config.yaml
n_layer: 9
d_shared_expert: 384
activation: "squared_reglu"
normalize_top_k: true
routed_scale: 2.5
router_cosine_scale: 14.0
tie_embeddings: false
lr: 0.00484
dataset: "wikipedia_en"
Below are experts of layer 3 (counted from 0) of a mixture-of-experts language model. Rows are named router (the router's row for the expert), gate (a neuron's input weights, with its number), up (a neuron's input weights, with its number) and show model dimensions 384-447. Each number is 500 + 25 x the weight over its row's rms, rounded and kept within 0 to 999. Numbers have three digits each.
After each expert's rows: "comes after" lists some tokens at least twice as common just before its tokens as in all text. This comes from a sample of Wikipedia text that the model never trained on. Tokens count by the router's weight.

# expert 23
router:502514450505543474474456471502499447526522506462521468513512514471517504501510498533489495538513497435526484493482506521501532498500501461457507506481504519496505528465480502519494499483508529
gate0:487495498460502530530513502516485509431526480538483495446504472503461508516514484486430502507548503489511522493510563467499516525520500486508521551479479478480501520515538468512489542470547512
up0:481509490510526536526480459470490524462470495538486497511526509514481494504458476561498510491497460525500493500507535491478476488493455478495499520524482480517529468480537521465519493497511500
gate1:489508542525432506494511526497510489504497476502495522515474455459467507524510511514468480503505500516481502567533470509485480521537508474553547526516489502508483541505497466480470491522548538
up1:535468445492532486500485454498504493528476512498500480484522539478496475506478475499534522544458500511521483458468508495520494482459478531462487482450516504478524474483511512523516485481475465
gate2:474487481512579511497506511452510502496529492455501501516510520423470515499523495483486481492518501484508478516518499501552519475505537495500514489555502497507476449506546496555477502476489475
up2:518524521489429498502482497546491507498464500563506517486480481573522490507470509526511536497481510515510532487473506504450484545501449501494497511443494476479524549488445511442521509520514533
gate3:488490536528470525516487546505511515477498502505521518484501455463535469514541585511493469496505457525539535477536470531522503482535469479532542504479483466468522499497489431496504489553520528
up3:487511528535471499513510544501493520453501492527507514476510464445517489518552557510477483513484451501539533481521462505492514474518489485531539486516496499463531481481503483483505479535530523
gate4:477523507516484515536496515526530461457491484468434531502473508507525526522509477503494491525515514493532499467485524502403513487504499500467482486477487517512504511507515473492511525483499521
up4:491504525517502498519478537512515474484502479476458520483460520488503532498522468522491519508529484479484486464493515503478500515495509491470531502522491527515479494499538460491507506480481506
comes after: " |", ",", ".", ";", "–", ":"

# expert 61
router:483502488455531513500483564503480456497446544500486493464469497448513508515500459482454538532490500456462528497533521505500485478498495519485469558519485519542489464474544512505543474460502512
gate0:520512556451466482536460457524507543494454491532523528523539468471503516493506524534496534543502510518476488468510515502466495498533473491524510498474520498451465510512518492499530544480473529
up0:511481438441496519535508471536445474461487534500506479515618489505489508490488477508506528464495514490502511468516525490495501517516461484494499461493475487520530517550511484479481502498486523
gate1:507530541500509541515481526472482500516497511521514517459500499521491494512514508513502475502473457486540479513460510504513523493509472520482494534483477488460467545524490475490506567519505466
up1:473527478496500486487529493530551479513518480509509512511481484487499489501525522480488504513488508461506490502493510532511526538524489467525465488527490475547463521451522485453481489525505551
gate2:501560536520516506502482522462476502492506510492495514500486516519520524494533454506505513535482562499493535486500492521476496511549478488516493488498484494470485488492474477461499509500502498
up2:470549514542499497535491483463512468465443513506502533463498491503493535459530498490484520549485456501535506508523485536488469479526496440496475582464496449465482463495484464508500505493510543
gate3:467477474481526491497471517479524518510508510499465472506465509499501471469519519495513557490552521511484473444475479513513535465525531524539509531512465496511504513482463515476527495541478476
up3:543507487491506495494483509436531466522521535468472486485487514516502488513511510445517527501478517504477495471485480475478520439489515546532480490554502505493486482461483494484543481499506463
gate4:519475505540503547491477499500453550497468502497473469511462473511514488508478480504497505408539529554523471472479513514496484526517475495455557511476491455489474505513468467492475537489516526
up4:493506511512485523464496462500501445522490508480498522524486505476467513502543504503515476489479487484529513507484491527560524501514487500508465558476459498478534520515502504485542486513509539
comes after: "\n", " =", ",", " (", "–", "born"

# expert 25
router:469505505494488511498464495470512508510484461465503463459494505484481488504502528497517522501514504477511536515453494492517543549495460533462527498496481507508522537510463481492503506531491455
gate0:506499520525480506514518539474488493512488479547476520516511492478487521493490515536452473481523462489471489411529518522562417482510504493532498484486502493495499505473500471541479531527530518
up0:490454505480504503503515470543532518520470494487514518496527486507481487498488492491530520529502484508502529499506470463501506452439514516505471509501496494510487525507476524501506446460516485
gate1:492501490531531536532539514557481491459461475535495469564491519493516538474517524532460504530496460498506503478495516512466496519548424459473522480515470494487510470490423485468482556491520489
up1:544529532522487503489500488545502516504477498524524519522467494474478462489531543476460523541483471520503486491519501481560497542500478499522498508466519485477492512522511447499481487513523524
gate2:499532509503498519517494511486456491522510478513478529486499452468491507518532429515414488468472498477530521507513477515476525497507495494504502469513461493483504535503457502499478487506513500
up2:546544491491506481499484458520464535491524465565501486478472515461478545498478451531508488460498505440452512527541493493528545499494493492497526498517510490501494532481517505524504510544509491
gate3:486501515530490544514521567523485481455483511472518538505509484492512530523488540509474499545498521499542501429527519526471498444531535505516494502473522517477504511531512490514495491479524511
up3:514489480476533457517501496488537534524498476520460459497477530506489488476479508503490476473484500488463498552462530493542510548477485521503464509507437458520459488510491498462472508495489501
gate4:490464505517486526528533505488499485481507537462489484499495539512470461498483540498480521519569488503533501517497511500544500509563502497494531455521473522519505481486529439534524463468517521
up4:553526549519474463485506506531513541494490496535495486480526459537516505533501474513466494498496525446538496483525520535515513487486506501501510473478514492455514500510481501545509491490519466
comes after: " |", ".", " (", "–", ":", "′"

# expert 9
router:529528475519490468487505512492525493516548507508551484494480520482474480464519491476561512512545496524514476540518467510516445496531535477523497493499493515503524470514517502534490482454529511
gate0:484537466467496536464459505495571496486474538516491483507455502491509479506528490491498479514471520520413502522516472472509531512505500525486491477505524510495516535553452506486500496479458474
up0:509458528523488474537523500509445510497514462478519524504541489513486525497466502506510515478529484476580518468497522517482450504491499478501510506496478478502490457460552489510505507516547533
gate1:488492451487518506522479469489495499502518483494464515491508497519534458513501498540537561497468506477535533469479503504489530509490475536516487506448474456471542530523475474539502501473497490
up1:545540548549508466490500568500487499478480477506544505500510488484483524506508529467468462519497526559459472534514509517490520507472513512512502501523553539529452462477530498490521498507477510
gate2:484518502522495525547526500461503498515487467490548496433530473451491494507484522569467506533492522525520567489516575499461516523497496547511560506481480461508515508489488487484504562466499499
up2:480523509482492481494529512486548522528480470505520528492536520513501504532478511532470526496457470471518537526512510511487493488522473511557498497498494492486515499523447549466529537475492471
gate3:471456470543549520536483519494489516492501494506484540469501478518559529496469506538464540514521485497491525503512511531466525527527499514474535509466481512458466517513485479491454526496567477
up3:553540516449476470469528472525549499498482489515521445548499526476460498520536478487530484493460521528531472508498465484531497535472481489519484510528534499505520499499523487524492505509478535
gate4:426541515516514585527459500491461476476481519483482500491505481489523457500506489557505532525525494525483515481512488506475500490502470517492488503471509491446494538514498508482504522518524485
up4:592463473492464428480525514514534517527499464519516500515497504520489543494501532455503481484466490468516481507499503466535492516483540505507524505521479520544509472493500505529495486495487519
comes after: "\n", " ", "==", "\n ", " MF", " Win"

# expert 63
router:514477563459478498480453480543515540518540467492503516522526487477475519501503494506534478513512562479523457502526502495480473490502532499485447493517471497504512528470530514527485461510500551
gate0:483504500491463515515486465513538491489499501503482508524517516522499503529519525525506535516494494489475517492487524555537472506499455495499467456484481489459486475475512486505488498544499490
up0:510513471479502496468533458482539468515517480513489523511503549527520504524517520474499514541497516486472475485506517499532480505517486479497517477479493483500497445511500499496477517530460505
gate1:529472480487505537513501469547521471520530460530505509450461484520488495491487517543494512536496503483480552521521472493473495537518489478501505530500478509487498505485453483513530486540520498
up1:498531503527497484478489519449475525489474533470501502567541526490524518503505481458496492478517485526508451472483508508522505469487515523504506477500522505518512516513522511467469516455485495
gate2:503501526516552506503485500488509493463448508521462528499508517507531488489506487529452523471472513519482537535491509531471491500536463522482536525502532492440515516563466460498523523500482494
up2:491510522507536493490507498492505496471458512502465539542511521527526476502534496544451528480481519508476549514471487540500493505527459532489514528521524493460526540571465461498540539503471473
gate3:483503516539521580533520464512531501447501484546505515517498498514497519503466512509482546486466493520488485507493519528473446469495558512508477492493470507480481502496484496504461487524550465
up3:464512516552494582540515478496516467465508494529489498557491499512498566515485504504469544491453479512469501505521510523481472511477527483523499515495480513484493541499474499502425506553547461
gate4:500523467523496557500544465502512498513513501520468526511479452478531553520491521495464513499495477493516481509507486517475503570491514523510503529505487511479494488494491502519497543523523536
up4:528475522560502461499478503476489527486480543563516491482526508491499493511507530518497482460489503539469548507483460502467543519530465521472496494487506495482485467496512474537467551524455514
comes after: "\n", ".", " |", ")", "==", " =="

# expert 5
router:512515496506499463492494484514493491519529530471472480542482504490532530496493546481508499490512521461474518459537454487482508492492496493476511467485503528541513506549525509488532539463525531
gate0:477501483530495493533489531518497530434470491520505512507514469490520497497486496478491506532528505479487496457462556521494517500525487502505490488496508487475524494528481492434504513550491523
up0:500525496506493476497523451526485484510503502522520497513497529504483485465488510504553528501478524482497472430482475521511495499480531486527522456513529494533556500518498488491527487503506519
gate1:493527530532516508512480498511496489504476504481488554498510522491507519494491520497468502504500483516509527502519527515525476493516494518461485506493469434491468507479475500526475517479557514
up1:523519503487496525485513466548451510523478529497474568501524538475448535470460547496492532551493503522513509449540518502513476456496522491521486538490491486491499519457543499523511500461538523
gate2:508497502494485494535514544509498494478465499467454534493469503488549476521517500482500499531476485494523496513514503539514504514487503487484542492510501472496430541475466481485462511511504496
up2:511530494494491491546535556521491481461466483518485475519482554470522515512478505526485503521513508472480515482516485515444507477468479496525501460472526436501479569469477514531505488542533498
gate3:472505502524505528500474504500523533469516498486506535506549470517541481518483458494459541519516514530495532462513551509465470476476508486505494538491454473462472505511536453499495469490509517
up3:490500497469491539508515480493529504494511482426488486508474487513495531505499450511524494499523495492533473505523506499482507500524533493496479538517521458508546474493510493492499504391511523
gate4:462494490511484509502496508530496485483500509475515547507524468478475518479513510541489534532492518474510522481500545511494538520511483510531529484450471458456522533501475475505461516504551485
up4:493531503512445481501495490505473489514480516543518550538512491531499511530499468563482518535499573493495479506467508475467520566503512507513498466530468467484453518488515495495520534477483464
comes after: "\n", " he", " was", "-", " He", " she"

# expert 62
router:504462520496528507500560483497485530512544487489511450511538500507471514537489483493478509449509537487497468496491550488524512523498493492510511518483506504473549510484527485519503490544492502
gate0:473533518490505503544465533489516472463463498503474549494485492501519506518492516486461476576512529476497489436513530527502499490505510500517485522499484479512496527519511434478501536517550487
up0:472510531503475504499518480534492539518517469522540496519483482468532482519508452545462510490504466540519490545506441491496544522502494511515560461503528495522523499508490538498437475518480494
gate1:485519498517520462534513484533514544460467456475465512475482504476451526468483559478520488539498520494487465454512519489507490506463494506533504529487517496512471487493557505477547521506499526
up1:518482494486501462504540464525526534469492489462476498488521503481497536520479554479514487490489527492481470450517494484533492497453498507504495491508541498539482487492545507485540478505480508
gate2:529508526494520524508497516493532526507459510458500554494502496491518508503516508520515532517504478559524527496516558500486552499497490496493514490488478448505455508499527479483492527491523461
up2:477516497507466488530518503479485524480498481511507492481478499498525478528499509500477496464508474422504466518469478509492496493513482465570486503483499533488508478487499494483536523545488544
gate3:497518519505490481516512509524495534466527509482464550495505487480488514573500513515469528533536460493498485489474507516492509473530517498483515512495506488474463529491472493506472525493515480
up3:499528539505487496500515519505469494486488534552484475502470504468526499446499510521540513503448497531479522510496499470493474511500491516531480481506457542522488542532487526446480539542505490
gate4:510534576513481523494503504507551477517459497503487508494490450451501518530577444487502500529494532480510449458498518504521467473512490456475491494456466509480499503523518514513451505489562522
up4:534515519503476505469517473495499487524508544492524470538502486469499501538512482493517521512505556475473487539458461479566430507493501463484464486487492517501538522520481538540489481520518481
comes after: " the", " The", "'s", " his", "==", " first"

# expert 49
router:527472516517452486495466487555480475509468489534516478486514516503472525530507476515517458460471487459519511510505515523454556509478524446500478486495524488508470461516466537539526429478499518
gate0:473536483449445466485514516523524506500511553568488475485520493478514513507586575499474474479492468462469495524484514492495458485506520548525526544508496502479496560485496473499496470532519512
up0:476533484446442469487519506528528502499508547563507470474519504488516525514587568492471479476494466473468490532484515495481461483498522544519522544513503505486501557481484481499503464542511502
gate1:479523491552502518525501496483480507452493513537455492499507500519509506518458514511496503499531490505504495485525523516519504502508461471506501475480521468493484521523516497485475508523489463
up1:493519478519542537510500525501494507498527554510494437505487522550524493547437502480530509483555484512517459479506559519480519527489470487482534501493509506494489515515532498520497500524482475
gate2:516497513536492502485452477481468475523505516476507513503539477454487490478498495525504446498471535515490492521491479490512553525518489444533459470490542495510498506481470493479503486467487547
up2:478512498469511497520541544517541534476494476515489499501459510529520513518502507492489553508531454486509517479513518518495439478500513553468545532506460495493502503511527506514489518523520466
gate3:496520513512488513563502507508513492469454499525470535505494520463474490511502502486497551554572490492485527525506482499512511479513464492559572495494501501506490500479472483477497462456503458
up3:520489462521508491481513480468495522520538500490496489513520510539503487513531479514502490525469497467491490486511446483506487510489489516517462491483489495506528544460495520469527521528484471
gate4:478528503538466551526512568522495541496527520520480527498471488515540499527500512512505504515501544482507505474496520515482465501531498515478535481481444480447525513486449486480466481487522486
up4:552484501456538509489466455502557486517501526524516522471498496509462523491463511473502507482482443491488519477498507482529522509484489472540502528501525548537481468508528539537536486517496494
comes after: "|", " |", " (", "–", "-", "/"

# expert 32
router:508504529549494490486550523491483515501480490470503487467498515508467507529440524461477496514533497522493502515488532494509477517499523563511502489514522504512485464519531510489488469513480484
gate0:505546524478472493511504495495506448513475469455480536500418472507528549478539499499468568531490501515490542475449509518508539517511480502458510545514486467466474507510459500492502496487519493
up0:531514502493517481511489475475496464488505509425468520485449500487510541487523517481492543558472517485494518491425522511496536492518474493521507582489510480481443483489477481497512519489547509
gate1:500532544531476504536490506424474505517493477466491526506503503506495493478532441472465506490531480510513506504466508508509465491525497450486491508492473501491484555488539489530477511480552505
up1:494496451516545490485531489527528473484503508515494488513515477482500491488466481529534507502515523486480484494509492490516500481516478474498480493534514520493545489505470532482504461506503490
gate2:474542496493488539494460528491468527463501503497463546521522490491529482484532496535505519534472508523495521491507506555524500472517496515488513493477494518465504521495494525502503527459519515
up2:502502503504518463497504477493474463545502519513539460430470483483467458520461487489502485467495511510537510451465460472516505493453516487487502500546519500510508486465538501464533488514492477
gate3:493507481471540522510452491488518514523447486472511513483527490490444492478474453458478541532525493517487499489529500507454449527486467509528548531518499499531518535508526493460474521516480472
up3:507507543492482489496543507535516516478491475544459505545485485529535531526512524501495488509453478480546480554480501507482538485527513473517485466476461509512495462524491459506518506520531494
gate4:518520491469526527523518537531457503471510493476499524526483460524501518487498497532499510540540485466497511504499513532471508506512504453482517475478509499489508498469500511496509542494493522
up4:481509529498525525530506499532453509482505516460498528527478473513475491475489509516471509501521485512513504472486511500462499499488493440459509483507505503482488486498500524498490514500464510
comes after: " the", " The", " a", "'s", " his", "The"

# expert 27
router:477481491518511510503478511456500459487488503482545541508480514524517505469476450497516529518491509517508483517539496533475532551495495463500500451461539475528506537482487499501532524518480515
gate0:501434483496501508546522488534506538480491535483470523506460477444489494493472472486487499491501546501437531474489485531442487463484481484433484522504503552482479487481496529496500516531501486
up0:516512540508475479495476518507525526521535471466517504497527523489521492520524469503498489498501503535526482491458555501500525493495512504511478510498506479459529515532508490509546465496531502
gate1:479523507490487525540490542531527462467469466493461518483463474509542530533487552524456511547480482509479536525497545527530513462531525476520484501488517524517524471547465492491458515543478530
up1:544496475518511496458506457466460531515530544503571496497522521493462486480530464504531472458502497508510476480480458479484492532474458540497528496517467494471477522466515500489522468467513500
gate2:543538474498519526516511484518513469509461508497456496553468479504519518515517503553478530531485530483480510520519466522516506462530501509521513513485487492445525524534482490490504507531517498
up2:500519522534492483521507486477478502561453493519492518508469464491524509480511501525495512501446497503488517493553489499485486503511520527555506494484460481481533538513462509490483497526514509
gate3:476521500514517485529499520514487487480518512526478529536476446484521520518515485516506522503495488529505532480513516516493506451487482512499529500499464524457551477509466488472472502540549545
up3:526471486470501561487477484478496522433513516458501499441501498517485483504479471505518487503499471455523460458542510467551511529488537514479499453464515521543478477461471519535521505484493474
gate4:476506491481555483522511514512491524443490508544464507515467520539480474493502486537518487501538489497501527498502553488522442505497435505463485469524495470509458487493507534502510509500544457
up4:474500492487542477518519520491472498436487513545449516512483526533482492494497474541512496476512518518495529494502552499533458500519438511503477473514506462515462485483511534478531505502532478
comes after: " |", ".", "–", ")", ":", "′"

# expert 3
router:476490513484493546494515496485525451497527503517483467489419482463555550499499493480476552483474506486505482514451511524511512497504504481480523470520506513512545498492464512478467507496470492
gate0:499488498491527456486503493479513533481524513500497498495471475514570507527487509505508493508509533454474498472473451488481455508500541514477486477493504488503480506540545497503525516507448470
up0:481491494481530454490505484468503531488535515512501485504477474503583507513485510504509495499498538457475497473473465481479440512493543518488485477490501503500487513523543496499520513519457471
gate1:466533471510505503513486565510493516449454479480547496501499491507484525511493486517444481536561518459485529495490558548504471508530507500493535480489457530465512475503526498486515460489503491
up1:488511471485492493522500504527548463500473486410531511484491479488500495514539487518499504482508501518498530469500500537471490520515537475508486493469501463464507505549508496502459502522527501
gate2:484471511492493505542479461514498531452554496471480525549533472443512489476491494538505519512507487458512490505547474542482470497519487481484484511493478534464504480533491484487463498465511502
up2:515515500496537487463523518471479475561461519515510498481465525493489498540515518471510466476532518557475493491483530455521525511467534527530511489518532497543501481481504516525510510513504492
gate3:515502509539491518526488509512478490498475481492483529529498491534472534501506502510500492526488513494528520496512550520477525480520516504560510510483507451479466537496485496469521494479523515
up3:479496524543521498517483528522485502477478492528499523488466496513446494486534504505502487506490503504534526462490527526498552502518540491538518515505516458500451489502484475470523458516546492
gate4:495476468517525472491500532501501507537519511485481498545524490491463500516499492507462551485493516527535525464488490490494524461489488526504501512502470516511506483506578504486465483490496502
up4:500474467520529473495501522501492514536514512502473498546519485481463491518493482512474548491505520523521534463494481483505507468477487530480500509504472514511521478514568516467451476500502504
comes after: " to", " was", " were", " be", " and", " a"

# expert 36
router:522480519518501468508489529486514479513542498512520499497458524511480484509472502481523496490550505511487477494499500498490499516526513521501507528499500483502500545509467497483495501494476515
gate0:525539497516483494497515474467491505472497483558526486501490504476517517479491542506472530482556508470494462522473538492484530479508518487508465510497448413513525524523542459491513502559492506
up0:478480504498516521513492535542505506527505513442466516502513496516507501529509476498511487525435488520505552474517446515512470529502483503498536481492543567498474472487457542502484499417503499
gate1:483515539492504524558512531508496540465497490476509526484471523450476533488529501495458476519479491479515483527474534522486515493512485510481537510486472515487504513507532466527477547514456511
up1:485492476542499479469499525508483474521472513473526480480515503537525460520499515498524548498507529528481508535500474478530483503478519510520474517508481493503493500493491545462480427468551508
gate2:475513493516503528539498506498513578470476491499483476547520477505527479512521469498434492510492483508492481471528519482494485475528498505479528486506513505475467528502493461505500510489535494
up2:500490521497515524520541463489498545483467516497499494534518453474504551496528479502512502487507477501500505479510508471469458489506502481485470499496525528495502498534525458485510495496537503
gate3:534518478455484482509490518490513507500506524527518485509541491479510490540448470531463461468501502512467483505498497504446479529495445521492504519495480450500485504530484481515469503540504480
up3:537526480467491474500500533492507506499524524542511485505534490476515492530468457528461451466494498487472468499510480502443478535507444523500505503500488450507483498530480497522464502549510482
gate4:496495505503511513517486470469469539481503478525471505502501510484508498468507472521458532513467520512524517468515509519457464522522473507513535507483446505488578506491473453496512524454531501
up4:523488489485499465480511511471496491487526517451493523496547523471505529519521535466467462541524505461498500530488457475550525472499487508494502477532453482501524438508542527476479509545487515
comes after: " of", " in", " for", " the", " to", " on"

# expert 46
router:530518497490533468481511481517510520482536475504468509487503511462475511485481438480536515529514476506491485487531490478504494524461448515511483567524413499520487482535521534460533466491484474
gate0:538468488517518556479484491479480484515497491536524488529517518509450500489450507532508499544515538531525488532504472478487493530478506507489494528484479509496588502514500523504524491535464513
up0:531468495504511562496471496467474489512501497520521499515514514518457512493453503536509504547519548534514478530523469491483467535478523493497491537489484502489581516509486509506532494515441519
gate1:467502509512473519536510558521494491455467464456506515530478483487532522499544524497501494507442490530481501527517511524454513508523489459511542490458536479514462511486473495484473482497487533
up1:521494483493513491461490486491520532540517504516520488472510515511464476492472451494518477469538499499501463489476486460532491510486497519495458519517493509511498467507521532524541509531490491
gate2:488526515513474481498519538529496567464488506480520542488512510469472464493509501529483515511581499526510520489517508513492492492531473459495519490486567477455500532560472494508509508525533514
up2:493482508500536508518502456488496465511455516478462479526527510511544534493508495488496491516401496453473469501486512501503532530480463494512502560494437539526484460479522505430479492473446495
gate3:491493518462536476512513505520472531487521511512505494473504492529500531518472539521466486518548513535492534493538545490531525518501501455491476529521559480510505503518502531531516498473511490
up3:503526479525467535502477497466514467502480487488489503528474494484509467495528458503519508487434497478499476515451470512487475469500492532493510468481456529489493494479479463463478512520508525
gate4:499524521503495526508487523518454521488501499498481501493493486466528490533544519544504498544510456544548509490505507506489562478505473460476513508472503474470569502500505481499499525442530518
up4:489496505485493481525510466476545499502509494492519498495515492536466501469468494475494478477506524469463496515475469463528450517514542510542505508507476518509430484497491510495497498538503508
comes after: " the", " The", " a", "The", " New", "'s"

# expert 15
router:515481500537472459478491532542491527509542496495485480519517472518503512497520519475486510509513458525470484521485490525470468496498542485523532528456494507504511476477477512525482513497487532
gate0:509570482509504519489470540528495533473510493499505535471449537484494461474489561479477466524459510475544485469480494480478526542516504517512474469442463451522544475548530502515510485440546477
up0:503503504504481537473494525489501510543504529489521501465478575515521510533509488474517476527472502502505539520520518511514465534514566545483493489502502512525514483513519504515449493590537525
gate1:501518487456520518531528472481462487510456510532484524518494468487505488535532483484483501555501489500566533506501493536505534483526515503516508505498521507466533529539490464505502472475544523
up1:470505520527575530480514543493493495505541475519494512489487509477541511451510509526463516491468516495461512454488494501522518536507495475496515535524481479523449480490488539511512538487513501
gate2:473514496560481519522505479477518503526508489472503533488485471464497511513487502548492520486471501516495508445489438504519535514512485507472491505491433499480507530524522512477501491463529492
up2:493494520481526519533549541545442508517504482532547499507490479516514516522502497553511496488492500523499536472500484495527523529484528479472502508494498466525511519509490496489463489494478506
gate3:485528523503500497540480516500527543507481492507498512499516512457505508504509500542519507563503506477497472504509525501506478428474493516453533531485512495475481495510485508500510511526482500
up3:497511510471493551522482496443501467512480476478550528532483494489508478512484513487482529506490516522535477522495492489488501552481533520501537533523482542518495511497542498538531452520477490
gate4:483493535465480494520485515497501472503495516507519521551524469507513524509510533525473554527482511518534507516496474520505474477527464482496482452484525458459520527536503471517451553489532531
up4:480510542493505555498497489483517488493461493506536522527516467505508514499520490517487525491491496527525501520510485526489497467522480460493515473498504459478520538506494448479457511530498523
comes after: " of", ",", " in", " and", " New", " from"

# expert 4
router:531492491456525533480447491455480543520520476514479479505501567512489487501495449539534536536494506510531504492532519502523496507509477483467464478474479496479526487511556507512538530452497465
gate0:475528466508486519517476518516529464478465503527474499513474473479501530522478506493487515503461528490473524487428550524505501457538474498496524500495512536477479505478454497500478520503543500
up0:467509489509496509514498512522519454463472487517454497534475476483535531530479507497498504513470533483469527497443558518504472451500471503528563504495512526456485514488468501495498503498529501
gate1:527516472517473480505514523523513499471470493478527518458529510474510512541492505488453507514505499531487500467497500513468522471496472523496518520478527500471485491526470504485461521558519501
up1:488472495559486458488503541543492501504475562526515503526527505497517504558513491476463512537508469565477492483468526526470555474489484508502518468492527454470510500531474554460514524518523497
gate2:505508453539473529530487465479499506531526529525458517549514487474566536521481494443495507485461486515484488493513501513448498498504476523479528544511505527470524529501493499503475514507520532
up2:512504532479503471469517551519489513495509472480520485486459518539461467499543480544533497486539507480532497513471501474525500516490507491520479445510503465530457501482507506512518493530477464
gate3:525474497526451468475526499509469482495523477496505544495499523494524491463517512501469541475526504473520536504480498476495497478523501493465459498493478531486521537540482513455514467584501528
up3:474498477488475484505526472520494516557485479528498469494508495499478492476531474486487500492536528495519475487500490505508494516476499501512450511514437499531547475484504492466560503534499534
gate4:538444497512512502478488486472497497495491515576469497500490528512487483485482475480544496522454487477481507425471487491509513512481473515499497484490526497524517523492505510534542541495487491
up4:547441491513518501475505476461499499493480529568472493496488522508481486492477462494543515514457494474478500449469482487499505514484476516490485485486525508510516516506530515539532541482488500
comes after: "\n", ")", "\"", " ", "==", " =="

# expert 26
router:505487501471501499500516483513514512500497506477480486497497527512438502483429483482526472519502490530503452484478456521542556513497539518529501507500515516524534486500564533512506520477471526
gate0:496521526455506471523521527514509484489472466509530457462505514495492522498495484508513520490465492506473489457513521522501470492462475479503510492491470512499502522544534504462476490457541492
up0:430503501537504526490511485484552483521499469506509516480444471508531526511485496486528498485508526477476494503436516493500495519536419512537503508477491484516506452515466473457506525501496508
gate1:485516501527501537525458528493509473484488508505480511492516448458529489459496536537500553504457485498484537491525508521486455535523516466481530487479508512471520517485457516520499500470529532
up1:502544504484500448462578495493499535533507474515526490484505545570464510524525479462491478512546497517530480492477487471529495494481455514494458502486530474532493501492570466474493504494493479
gate2:494482501471528533485479513517498487471527495536440519538466464528525502504503545538465529532519477450516512498489528509481500491535469488462499545525460503485484493494489492502501533483565522
up2:527505491485484471478499504489483471514482488500550513478546574505491457528519500473536516479456508527485475497513479520508508533496489506530449466482534500550500488505483495500517460488461481
gate3:474502505484495544508477494467509527481479529526444468484426486543495536434541511477460492498576470501503492465514483506519479494494509500504560515507447502492454541502510471508487535472471478
up3:517482454511524504515499496469512503494458536469514470506560516528510487507451519489549498526490463488478469479513489506481506532451505548469489516501524459519538486465519488540500508532511506
gate4:500481481490517516509477516538492507460497444534505506529525485521496483499521512511449499530498522509518514505526503507501472486518493502538503525443487469459460507538500478484468501477514513
up4:503469479503526511501464513529497513467509446562513518545521487507499502493519529492450508554522517535508499508542513514498471462510496522536514504458504475473470535530482457474451503487515503
comes after: " was", "–", "|", " (", " as", "-"

# expert 21
router:524483491492462458478471524476514529568522460468556509498469513542511537512486530465514510518541463457480494495516516471503509457512542517556505502503522496452529493526502533487453489474514511
gate0:509515471507469511522485524469465514482501505527473500503530459486528531520479487492450491525481540545501477515505483514450468505520468473478517496491521500467546506515472465481540498511552503
up0:558526483484473526493502531506495496490525482453486519536545491490490507478488485502513497480452564516464465528526489475509520496487504480505474507502524494521503503480452432476499495497544515
gate1:473496484501559504505494489486519512482491456430481505456480545457501497515472512506446503523540420518495484527503505490488524502493439466495563500465478510426511496491520498455492517534483484
up1:435515490477538510504502482457521558476465516475495503492495533465522501491509492504506497521553438503455523490497525487516494484509459449515550515521501481457511513470527478536456502520505490
gate2:539487529492517499484488490494522512527550499492514473499508443511519479509479526537487537503545529470510437515519489485428517498486478512475506524517472528523510511510485520503535474517495456
up2:469509476518488498512500522509468483473444510513493528505495555495483510491522471470504465494456463527490559484492507518574478497508530494521482465489522481484491493494512486497467519475509539
gate3:500495478515470504510499487499454517490487501526477502496507517487493489500496492533478509511540461491543530518492490509427532527548484491514499458456477440491519498541505483483511532494537496
up3:508519497497529488486503540495591472500526499445518469518479538484487488479484486478515458484520473511455468520458495495547521467474483480480475549541501561482498496444513532512503500504471500
gate4:565514504503495530518471515521543527504429490474503486485475495479528510503521466521461498504493525507496501495544489521474482524514528502495519508490472448490527522511480489482510511484507510
up4:450466452496509467502528510494461499520544505477509511511552515520484471492501525449524496531532495473502499492480503488532509460483501514472485498487553518495479468446520499505489457516482510
comes after: ",", " of", " with", " is", " and", " to"